config = dict(
    num_hidden_layers=8,
    hidden_size=384,
    n_experts=12,
    experts_per_token=2,
    d_expert=192,
    d_shared_expert=384,
    hidden_act='geglu',
    moe_layers=[2, 3, 4, 5, 6, 7],
    router_score='softmax',
    normalize_top_k=True,
    routed_scale=1.41,
    balance_loss=0.00271,
    balance_bias=False,
    shared_expert_gate=True,
    init_std_router=0.0155,
    lr_router=0.000807,
    num_attention_heads=3,
    num_key_value_heads=3,
    head_dim=128,
    vocab_size=8192,
    norm='rmsnorm',
    norm_place='pre',
    norm_eps=1e-05,
    positions='rope',
    rope_theta=10000.0,
    rope_fraction=1.0,
    qk_norm=False,
    attn_scale=0.0884,
    tie_word_embeddings=False,
    parallel_block=False,
    init='trunc',
    init_std_qkv=0.0319,
    init_std_o=0.0,
    init_std_up=0.0319,
    init_std_down=0.0,
    optimizer='muon_variant',
    learning_rate=0.00277,
    lr_mult_qkv=0.7,
    beta1=0.95,
    lr_head=0.00579,
    max_grad_norm=1.0,
    warmup_steps=200,
    schedule='wsd',
    decay_fraction=1.0,
    decay_shape='linear',
    final_lr_fraction=0.0,
    batch_tokens=65536,
    max_seq_len=1024,
    doc_mask=True,
    train_tokens=273800000,
    max_steps=4178,
    dataset='wikipedia_en',
)
Below are experts of layer 4 (counted from 0) of a mixture-of-experts language model. Rows are named router (the router's row for the expert), gate (a neuron's input weights, with its number), up (a neuron's input weights, with its number), down (a neuron's output weights, with its number) and show model dimensions 256-383. Each number is 500 + 25 x the weight over its row's rms, rounded and kept within 0 to 999. Numbers have three digits each.
Before each expert's rows: "comes before" lists some tokens at least twice as common just after its tokens as in all text. This comes from a sample of Wikipedia text that the model never trained on. Tokens count by the router's weight.

# expert 2
comes before: "\n\n", " |", "\n", " The", "0", "%"
router:557537485466507507460505437536511501502475482479535528514495497458508512498495516478489472506480465492458483472498449494459527538502473465534481492553501511483502508544446478457477449511481477494515514482502557531538462517528492495540475510531494462500526478522516546504493481485529497484551524527480487490497499503503549518529473533508458495454516541535499476514473463517485428502533
gate5:502481528498503470540498460533524527481519468471508496442505535501541505508517529550515541489490467514507509519506499439501494512496500479576494475486488499501499466532495488485483469495478489510542494489517498519500498521562524514488484534475478468504498455504514539463487475505568513534492493520555507503474497532485480456462493490430484474480512499515482477506475445516525538486510
up5:513496476503492497529502497521522540481484492470499481444520511495517503506530518535495526480467484507518442528487509517453496542493466473530510495483485509519471441549533490485490495513519480460510475453517489496522481512539550506514509517522511513499476468524526537496464474492502520531482512509523557481483502532549476473513500500426471486507502500521467484480494482492492476467532
down5:511480515533502520482547477507473479497541550518557452524495503499490492498475472509495513482462501495548440491500503478510475469492532497487504498501513482494498511469458509477477520510502562478509501511484494467499529559515531478502485484508469517521477489479494551454506504505442519491424492533479492515496508502540511492487469492462462486468504509493495517521501497508531516516526
gate6:467538494450494487461520476467527561501487462507517444548498539503483466525496516532489520502529483481478497463507502497512522571530518471483486513547522453486465508517498502483463475528489501516523496529488550479518496461483471493469506545520523503499539505505503510514500510461525503499469512488508515493519500507505477466495498506497529529519530442513501505471496497524492529520472
up6:491516484505460504511447494535501518497483510521461469517513480530514524462524501536491496526544505478515473527521501503479513503458527518505474490487474507506451552514524487525516486506505533487531479522507468482494465498465516535444481516484484549532452486479472484502521496539477493452527491507551491541489450522484418500508472472555494480490507523521517515536523518500493507508554
down6:485488472475475494481529523502515463477463513493474516531503536498498516550486499470492514507497478498484495499514509467558520488534511520478514520485564488486531514493485518524494517530488456513481482509496506471491452500489472543540533524518549496499505522488490495511483471575540478474463491492486514503546516477470487515495503548490527505485494498492491483494483560515501486524492
gate7:478566492549506494513520484505508541532529484484474496464504496461430500509476533513477475509480528499544541523457512493503544516459560468506492491500507547500466492515495499489505465549459473503483529506473491504537485510495520551513498485514458532513505523491490548563466511502522509500475530544505491531505522510457528486503453507512509521498489490517507533503503498510506482524470
up7:497457520458522489500506562485480458458510502505505508514497574501507516481467460491509554481544511515490513459508466491501541520504447555461527523514453504512519519495488547531503521500494490501520480475493494461453515527503505505488540555451565506510513460512480473513509496517488522505514473497499507510492447469515508484478492474497518453495491519474443458525515516459482541499519
down7:521481489487469479565498502461562473502465526488461507486539501484502528488506508518473488475465509512525489472528517497513503449466506528521479510513483521517478508533538526516490442491482522549571557481517444460497535441470545486472466509454503529489518548461471517474495503487485474509527516537520495484570498486499501504436536456499508506496480529507539480496525507514478489495511

# expert 6
comes before: "|", " |", ":", "on", " States", "al"
router:476495508496503532482525476496504506505451510489527523469501502530504537481468509486534531539551495482491517473482456497499510500474512489485507488492518495507534491483517496539498477499493549445469497460537500543534525535539487553517492522503473520507493502500520527498479480495509476487458486502489533507500525465520501504495479504528470505547532494512486472495501511505505535535503
gate1:509485477514489527471460475497528491516451504513462485491520496495535492516508496514516521474539561488514519487495517508497496492472469479522505508473461462472502529521506500491501467508442539501492501496520495480499521491516501483506527552490481499496455503529511481480518451530519530521529518525522478489457486458482518505499517522506427515485527524473520519457492503464480495502486
up1:463466541492518477566522542528494462478513513509528489509484503507525494484514506470513532504546469485498492459497409499464540466513518477504541552491499507458514497527501450533508484473516463523507481482499535498494472484539493470511541444475495491486452499518508455495525513528497506543488525489488485488518493492505536514490475518512496495505506536472494493481451523523485556531509
down1:469501500500525523496514524498525493559486529483524500508509487495520506504533479512496481481537477537497504552486488510507479524478490555484515490531503455523508466503509465500457523469501485488476538521449518488492494533521475490477482512489458510502486507496492432525485444514509539526525488493494486486484461478495508527468439505506501518490501489439480531474504529502511478520464
gate2:513482508532489499499484458483520530492477497525489449494534517517513517491541512537531505506489492497469481485529432487462485488529458481546465487483444491517511471505517523481514515466502516469509498509473521530473549516474509505560504537509491464462453479477510465508501483484520511531499463530496440535482474516559520501454503459494511526464492488518488495512447519491470491540501
up2:465488501443530509470523484491495531523527488492507547542564497513510510514556497538476519474522475467442473466525429484528490502528527493503482476505516530499497477485508517483505525510494523519451490484494526551535476488483536492460504493497474518496520439504523506488497470519477495513484515492507519475428439522466494496483539497500521510466480512476513472511484511524502491493461
down2:505500524478469479494497499525483473528547481506569497501532521488506546495532459494497498501528483486453478509515489513473496481518525514507485477482470486543484466525466509459512447516500555507493514498512488488534462506504508479490552514528530484516489497506551532463543456525484466497498514554485432491503489462516486478470480461497507540485512468477519487518518517502503465512528
gate3:509498503551525456531533509450493550497512526529527522485528566517510547513535557503537494554532457492494508520521515495501495508507478484488506512503503487520534490505523484490479499508494552451494472507493501536462472532493501512487447526513492483455489481480457486543509539511506530516491469523494508513545532499495467517475510530505470523486493498483474458496492525508511478531516
up3:546521509468484499478433500483503525464442485500470528521508477430480504505462479456534515513509510543489496525448507488546489479537482466515496455512518472477489539540498493469475464513480519496513530527516489503510488519513486516521444495458478492454495512483467499469489495523503522529521494512481540508504513506498495538498517488484500515489488525529484526487502544485526484493521
down3:486481453492519519528483543517489469509478505472505492520496518503495524495463526467489534501512490507503521484456503541507457484507496491511469499533461483487492463513537454494517509477495470514482517501509501554477520561497485502499511477513471538541463550516484525492500487524517478480485506490522451499521480531489488503481495462474505480477479549475511490470505503527529502456505

# expert 3
comes before: "  ", "\n", " 0", " 1", " 3", " 2"
router:489530488511488499498490449509499490521509488499527482546536517491476512524503498502503487515467499491495537478487482505530463456516533475467489494532518501498506533545519496474497488496540487491541497523472461481500436520463460548525489477529521513518491521524538507496479538523469511538499508481551489474470443483478509492531542497508538487474498458520515499482488491459459537510511
gate5:527460490479458495524499456503519512508520504473488480498494483512506479466512503485533488473446481505564504497521488540485491515453513488521521437501507494489538517499479538503500441496490511488575502510480458529513448502521515487521508492510482549509492510521491510507512548526459477498550524546504547514495461470536484540478504481489487501493509534452490453478502510524571530537503
up5:441443467498514512571501510497510544504479514491550474494478456492484481518500479529486539506516513509517527511512521492454481543530526488529510515494485482524489524513486486466482471498528507477556552495524474473489527500472515495467504496460479528501487494473498488522561558533552532517489529481523494503491512483526484500499514521530469483476483500459538484506473472483511522514480
down5:526458531473532514516469493500516511471487463477479526527467526493500532489495490499479515521541467517537546515541484523484487509470537483480548486506477471523502495487458554499497504491503490465472493457495549518507467484500522526495435498471501494480529501492474486487519518522519510475426475447496494561514506554501469520489446481495511458459522524513507476489490517476520543494496
gate6:470533490476514519501520490490487486567493460484561444514539481538502510452485465485497488513510520529513516486501545526522528546495522490535491470480527502508482499506502515486510463525527498482519505463523498478435506518474527494517489483546519521475484458479516479479521468515499453508530476457469446497517458514490484476520469475507512518492496498454545472489479515519531509483492
up6:484514524568486483519506512555505470468507489504480529460475500487506488492518530478508511522462519440470455536448514513471477499520460530457498544516491495528519499484494540532513509484476488474489469567465519506503493512542509491457513502457525475484506527530509462516475522493496499493461511509509549504467498510478506529480478509488522513499471538492512570488531477521442507503507
down6:474528479498455495545478521498483469500467487500496514485453536506509504473502486467510505491442513460501455505480453512495541518500504515509491471510519457483519587467511506540523541522489509504501484503477492523505465499525511470517535495493496508528534548498470500506496510476550547504498465498525528527445480527487516486526498480499475499480500498480453509523502520473471539511493
gate7:473464540486501531487495515505547466534504536483515539498493518494476562501484546507526512504488484523497469504510521499453520541520497498509501547487528503514510490526512499490473459484495474492498511461488478489550490514531455464457499547505475512507469510520467526522541513490512545521504501517521473516484479518468507494481538499518517497474525530496515521497479475482485505521455
up7:540519505477501545525495544503526493509459496473509546472482514498467493523484499467508529508510481515478481478497468501485502515519494481513550526521446500479488488505511464479548500485542469538508500477521484563504475436510521494485496467495491520475526472431500560463517508518500527503501509534516525489497448531510499548460504542469476513496483465530520526514463451475551500515469
down7:546512513544536495516469511533490505491511519531510495456494476522494509487463515493497485455504498526491526481441469550468485515497472474511533488519456480465475503527465516510515501502473524494507502497528438508500519559531480483487542538471508545496459487492440515534509486519493475509490510479498529547493466499506473520514493474544508509487464481495481540495510505495492508521512

# expert 5
comes before: "-", "|", "=", ")", "The", "–"
router:524520544508547500535452511504504525480494505472528453479477526460526513528543489493552475514539542492520519455496533465527516467471528480506500517479505455541545499472466485495499472483515489495487507539491510466512504519467492431513514494471490476500520510483489467483530438538542481475520510530510517517507477517485527539535472482533497493536481502469512512464552504552472492463515
gate5:473498546470542502486488505483492512506502503509544511503526562512488516538481497465500529536483505451458452523474503482493495481512537490492515487494515524529507498487462508472462511486497508499511483507494526505505469531461488503521518492506489480521492498519495455468560520503480531486495518469513534507523450540545487503549524501489525539439446479510520489477540532536465536538464
up5:517504495462521550506501489472518455483557563575510521566474524516510484504465541462477476526532553469511483493511496446509482488474498482515522522525505522493497476518481504493491555518501518478514506524499504485509495574481469497540500486518506499524514535503508492455534492500455567521490470501486512497548507461515478502492519517443532494516499504468514488498511526485520490502479
down5:501475500483501522520490493494495533513481496514458491448448498460554490534487493535505516522475500484507504503510452476477477470459472481516481538450532522494479500501511431538497511517473466497515515512534497484509449493521499485494476473511518485501486495565478517494483551493485467485490506451484486508488493528489495547487454511522498494536490513526523514535446477466510528491494
gate6:551513506510475524525504501512518516526516482521495465493524512534512469552499458531502551502508486469521496493486503500488509498491478494519495532470468475496515485487493494527469505518460520512511485517506521505489524521465480547546504517520497530523472526489452511470511506509494532460518530498479517512484484487477495513520505495481482532510491505497567491540528485528547509509482
up6:471516483521509419461498507489515503470537546500471515508463488487533530529519504515467459502459486512482527441501516567493496505529499517497508464516501495454471499513494530485514479505521494514468518466539457485488518532506484505480501485479496474475527452489489486496475503513501488551493521491523463488504456486518495505530506469482530502499496477500431469425473499490446489526502
down6:497470476536507519528487514494492495523495495508534491533469465484535519488490470458482481489506484509476482498503451505559482513465481500480507486490506515519490536500524490474499488469466520492515523478462494474486481485519494540527503486479493495501483471451479490501528502517526524500527455465488462607502510482505471495507500516464474458463536488508484515503480542477529531507473
gate7:460538543505498489522500506504528471555490475501507465499564513494481483501504497498510477532481494490438489500505523498489456502469505462473478511546536511485482459532503470474466517471494488455451448514498477528521519492507476510512521513459461539470513510462489487434520477518482488486489510515534470489485454454475504536479497496496482465506463511508511526491553511497523487507483
up7:466481495459453518457534514515482539513495483491489469456498524461468516466520513496524486460519503498478465493526499474490523499511521484533455498500545517492481470480500499488484495467491514486496496479428485513482518468501462442477478512475532519485541476494527520492524482466504477487507542499524526473514478522546509511490518555526479527525481471526480494476483462534519467465488
down7:535497484495514503484480493506494492450530502518508521489492529500503479506534495471473485476539489529509417485458497500497576475476503502458489487501493497544512480442503526547489497474447478502468506495535519460536479463504505509499486526500474480528517541496509485486455501514526472520525477538451555419511514467491502485504454468474485489477487536476472521439493501513514527486504

# expert 1
comes before: " the", " a", " he", " his", " \"", " which"
router:501439486464486511503483484556512490507533521490432488496523464509536459501490483517484487476508510504500548468479480544476501441503486490520517485475452481500464466494490481483522476521502510517481500510475472481515509463470549515493519521521498512493511513522481527501521513496462506506531548493454521486503467472529487463453546488473504528523470497485487514499494484475513510503479
gate5:544503520450467480505511493510500514549467537512517516499488492485454480482495454504463508513491508466520519533511478460481503507508546486478468489507506474491528536491513487485516521501533520517541550495503458528472555459451514499495519472527505518479501537552497535523508515478488503514535475489487478484453460511509524497499521507478499531523507509503462514508522504501518481493481
up5:507520504531512495483485468497492467489478492504470478513476482482508473516482464525470478500511481544508546473468482497482466474520516513491497494449501482527531498479515489485502536506482558479524498527452474522511491501479488516465490523507509509545491537526471478481472507515543486488501465511491514494447518499538465495516492472524505495496468486528495506453501502519476464516447
down5:446508544488505480484499479485485525525547477534545500514532494501491498549481475501533479513502515445495499469468509489521481480502445489445460536493515488479484525433491502506522462468506522565542487475532458479504475476477499493481491485501513520513520554500494482461510522511520504508528460498521456491528488469494480469496477456478552516491472490460511503541504534519454522539502
gate6:478529468537488462504542476432505443503505477492520470548482455474514523509503493449507502496475498494495502511507490528473476506510507494537515534475512495508541476532477488515502487461455498519469483514483478483480513471494484483475515449462489485509449481445468500525512485483517480487518503463461476472507458516511511503499515453530511495496522457502483530493502500502484517526513
up6:498486502510481548528547522483535494488477513524511470511490493529458478482493524515506487497502486536498544486547473497530525450469531498504532508556504505537525457540533485523502471489489566482503497508522485532483480521472492512505442520459525511506464521527464550534479511528494514503533503497523490516532537460524506521489483511475516477510491494497531493490537526477490462519546
down6:478498494471527501517541477508532500481452496535515503499501513529527497533484514464466512542470471505462488490446499553594490511524469489501498491469506502483499521481447522488510441503490464517543500530454454527492496522525472522465486530528507475509507512499504475487512495481507523526497530511508536523496509477502541497461545483557541445488461513461476507493477484507478515526513
gate7:468493466450487509502466499546498499477496556495482486494482469481462482482513517549520516527480486526492495524503447519477541490508515459526479504539499502495501510488465507463498466515542468500506519510477511476460471505484491518537494449513525504538490480483479520516518457481538513475490504488497479523519512450553501507519503486540492504506507532531503502535496465543481551511450
up7:488529459464503466438491489517477505540535539507494495498427521472511478472482495527521465550525481511529497521475464506534513523528523482512493522538479492492437492548476457488515522455489488502530520518516516495475467524532515523550471487545506496499478483519537494480492530491554513454539506493495518504496503508554516512509501526549498511495488512497489507530516492491460500506514
down7:481493450532484526521512473498535535510495510524476512490528505514517506511525522503472504472480525511477506541532530512528482497474514419558545514486550478483519527504509481503504505519513507506477550494486518494455492479491508486495544513468507498525532514469502475506499511512492504560489532484475491515531465531522494494524448509512479511503516501534505470505475509464487517566480

# expert 11
comes before: ",", ".", " of", " and", " (", " in"
router:521487514493532469515494506500518512486544480501450490516491504453475444476557503503491513470529507494463507521477505504487495489534531515517500522515504508461513469490492505506499500514458512517508531451534499497498529522500507474503524522471499489541506517496476480518456488503463490479480461516549520512488532477515467493551491527436554479504492501503532515493498506483510486495455
gate5:478526500493494507509473464523488478517532499510507514477506515507482478521551461476465503497506494481510521507468500488506504517490499527499504496460464480484476519481472477501504498503497517514487512503457489526483523483495503498487495512486521495536519525484494503512519515538504493559491515483487471529527481497520515507497462457483499468513486463474471549483512464508500478495509
up5:520492465545518464535527507483496490477522485485508470515531504505522495473475479511518521539508502516457517503486520517518497521493513571461463536480518482496508489482529531465508506513520465510511484510492462479509493478514494508497505523551489479467487543496449458532481493465533491504502523477499494469503498496513490498478505511516446555509493519523530456531542520508487554538492
down5:485479501533505527548513476468488547538530507499507479504534513498501497462499467491492459484518514524516456499495510504554501530462478500501528552439463456529469505494474511525483525506507518541483481503503478514470494475506523488474540514484469477486514507465479513499499508446485495516491523498467470486490512534523532442481516508477528520523501508497512495488532500507502498470537
gate6:514526437494524502483513523547466490469483498470485462484489503494529523509494512536529540499543491495478463517526477501488464523485482510522537487531508512496547490520511499495521487478525480477499498512488504500532541485511513525489438540496516504465459488484529508505448477493507478467482525557540497497483532535532489508494495534474511479472470534499502509491513511518483527567518
up6:524467491516479489483490499475509536477494494499504536487516492532479473518506492500530481506475535540499497449479506465546551489525500531458507535461503462501491535469505483519484504507488495519490527516496480508485488499469484530513508472494465535495549500495491501434469531448487529496480489460495539488466489498488521529523443513544522541486470488491514491497488529513508451498508
down6:536480466520515530496519516513523521509463504489480539537504541483483502517473488547512481518473486502561499509490512480479492456484489501520504520515503511539480492505485537472520474463491493499519483509516480504498498497504515475491515489501499523472559493494530507517532554544506485508527467492552481563500495449520520512474504502510482486512505521527517485513537500476458502470463
gate7:538504485477473507532504523492473509481541460493533506540498530544494476486466520525441503505532478524479508480514516488530512449510495511537522504526524510507479534514526524528467491498492484512513527470451526499502476497479490544471446531509457464518526479515508484476527564516507494483494488493523512486473547504496519474499486454509501489553490497539480491483511519459515520489506
up7:447468494519465477493538527504515496525503487527491522512503483503514530496495517508484518443473480507516507465508519464473500520505497454494506518482487537503527514517497539520516538524463429550534477504501499500489489481504495503472457494489466527455536529490500478492496484474535515509471466487532514507512488475539549492504536506510469483483525555541471501509518506470468497527500
down7:473491523526464545526483517507474529516505451497495543506505520491511566540530539492474511517520477513448496500469513495501491465492494437510456513485500511497497504495505503488483515510517532498472526489512517494500488435537509492503488498503486531488480525465524472526532514500535525488524517489485469522518481548499540515527489502505508499501528485470496516543518513493487522486503

# expert 7
comes before: " of", " to", "s", " in", "ed", "ing"
router:528453495495510508570496512515518504501504508526504511496481483483456516460462478549483490502461494494516442516527511522428522524471526545505515465517525513493454485490531549556479510471465517506456479512565496519485516515459518513437497460456472549488471481485545528507504517515482530499503478504459514511474514526552536514507511486518497528508497537504495507528489515525498472483482
gate1:524522539465455524524487435519472491502409543500490518493491491474450499512492501509501481513518482532493506487522490483504479500500505525531470509496477512473517511507501463493481513544490489483513504446498485483490512528504486509505495532496497537499478482521478498495501535543472497469530526478495498494486499507522501471485476480497525516452486503492472473463524503469497491504493
up1:500492510503474543467508522512534523467474467525488501483522502509495505495518555460528518497514470494518496508470470475474527483461513528514518482501472527498447532509514456536500505425505535500514520471481502486552497532477497565527512495483531544523487490495466482516501477502539488492523461496516542469450509521508495495502472465491506539501521488518481490469501489465486517473467
down1:471486486483522496496486463468536464467473494499541488515527545524457503511510553467515501553453500558502496481434507497479540492486519544518489501523509520490521497503522441484494507496486490542518499467474500521475520481519486522504507490473522532514478532485501464484500509547512478445579483480480488413533525468502504465486520493496444492453500462511473465495477479514499512529500
gate2:520500523514468533546488454525468469477520500500492496510523513515537462468495502517516476479488470487544500464491481542486505530459479487494513514480506496497468496520534490500522473507456496514504496497482482504453495510488475517504551480496506537488482514492488489508489468511490449489524488518514491519493455485453526525517508529488456497509508465492515496472544520535564535453513
up2:519470487500496517509499470508485493494525502532524513497534534516509474487507515523511515493509497489522507493485471508480489511488471472509539504518495474462497486498548518482520513511498504475516466529475466492467548530475538508498510487550489508485461462497512500482469445464498494513498471529528531473483494511470507514508484543489504528479478458496491537481490512511551489512523
down2:512528531520464536538478498479507521470480481506500517492530483463463540547534516470473494474468468529514493491497507472506497525491518532524465510491557464529533518484548458472480510479483487510497432491455468465468530472549467510535567493502500510484514501457479466502517487475465489498527510494519465544470498548510475494479498531526501460509523532501518487500521509501460535475525
gate3:516501523503548505512469501526421472501464489520531520478480494470534503498517451463451511461540496488513497481515482505517512534463451518535497474497488496492511468536486493512512549515442517516525527492477498479477518462512495501524492477504499494453503483477473472558504494517516478499425515523466475518510486533487521460463514508510501502514480513473466513454535511510477492532509
up3:474507517513528479511498520460485528466481502508559477505507524506525559463476472483480508468490471486530482474499517520482559481451519491487492490524470528506504506511466527482494517497433507530455497454520454530472526522503498513490547451485500507490532500473501507483462525491485501506450466501471505495509488498496511518481516503480457502512481488495464519491543494507500461540543
down3:529474467526511493515455492476511476474510552478452514528506496515483488522431472494473486477477443494546514530488497474502499471485499503497538520481521506550479517528488499479506550536456517477462487540524525489488482513526483503516483496510506587526543528519532518497523500521464542516525491481454502490528517468528530488477504499477518530494481518501508485492538482534537528495531

# expert 8
comes before: " the", " |", "–", "°", " 18", "th"
router:476489513493535506461504528447505487504504513476502516504463488526527511470506490546474509509491443503492467537505509492499553480527466485496545518473485533538501511523537490489482516512490462472486499481519508478494511513496511541476537541513518531517491489502467522532457533506497519479559530486533482489502447493549454505516513512480473507462460505449490506487501486456513491480543
gate5:521492498469497483529470486488507510557457491490472470518512500503471537515484503494515497564502474509483528506513471475493527481482457514518513498512481552464483485536520488507509530487522481530487512501486487458540482507475487551505506495548529525473440462522532511502550502530499499533517553474484494514521452484487539477506509510502526507494505508512516498527533507452493439482489
up5:488524506529480519514507509472508515491488527496507527491487502497523506508524550502497509520553469521530464494486491514471481478544448542474520501472471475499469508447489479501450514535496535506518542500477509526529538508473516481506486507469496524504499535481470481538490494512509529477482515497453494512511529517490485493486469491515522537488490504500503512522527481541503460532503
down5:541428502516537518500528534519501457475479478476495510537499491532475456483483496502493506512481488525524507509488523493479478492491507448470508456486489522466524474492553492484475490475458485508472510537529513483463505470467489516487529499522442492475518519480525523480506502521486477488537472528429490511521485476484524469513547500489546480488521473467543452533491480454499485494523
gate6:489487502505497492473504498485521501557537481501505479503514479533497531492480479518510554527483494463451507524479505503521429501496482519489514504517472500501474490464524538474534494502494529507506486511499469491472537492516487504509552546519494511494502494460509487511483521487532496469487487512474486542541504503476526505561515531501510505561545539488536493480522510518496530539512
up6:505506520492524556511426492521482486511553500494512500522493493538510497498496472498491492479490524484489494481476507511513512501503520498507503526508497529458485493448506444530517519517499491517503487501491472484480479464494526501541499552520486484506487515489507476502528474537491540438490498452476533498547444485479513485482547485459496522469498493511491473478501525464470490487491
down6:487468503495473466476510478545468504524518461551530505505524529526502465506486454490479477473497478489516470521481484474488499506515489518462478521515527487507482491529482515515507517501518504513511490530488515480524519504496522542481525507511502526505490513500472553521494467486479531509533509478504475461503524524461510533481487480474499519490468505507499507481532480506464499540461
gate7:518507472479518493549494488498473495515473529525483541442549527489516499498515552507514479490546501531492481502500491478464548500503492466490510513511522511483509468445491491508510489515521495484533457495528476477468497498490521503528525518486495516478471520510480482476463502499493489510541526441508506517521491484496495510478509496465509546542493471539521496490454561506557547506483
up7:541505467470488476494524457502511461466492519484523494532472488499494515540490499488472482467534549484518495507527525508491496498449513496508507504466487499488485489470538538471519505481502537500473509492476563452544551498523482494521516480493492488509536538510509454560487538519492533480471516549492514502491471529502524430513491476479507464487524502500492485485495506527502476476490
down7:499486487470521461497477548506481511514505482533490499503545466493502506514524500535499556486522495482512513505494548464527497487471517493460471494509489453480486494483503496504503473515518486485495539495480464506510506511503469501526532485464474493493509511505491498485500519502481491416506484472513499548460483527480477470540499530465477519526462477497516530523468499491531479506488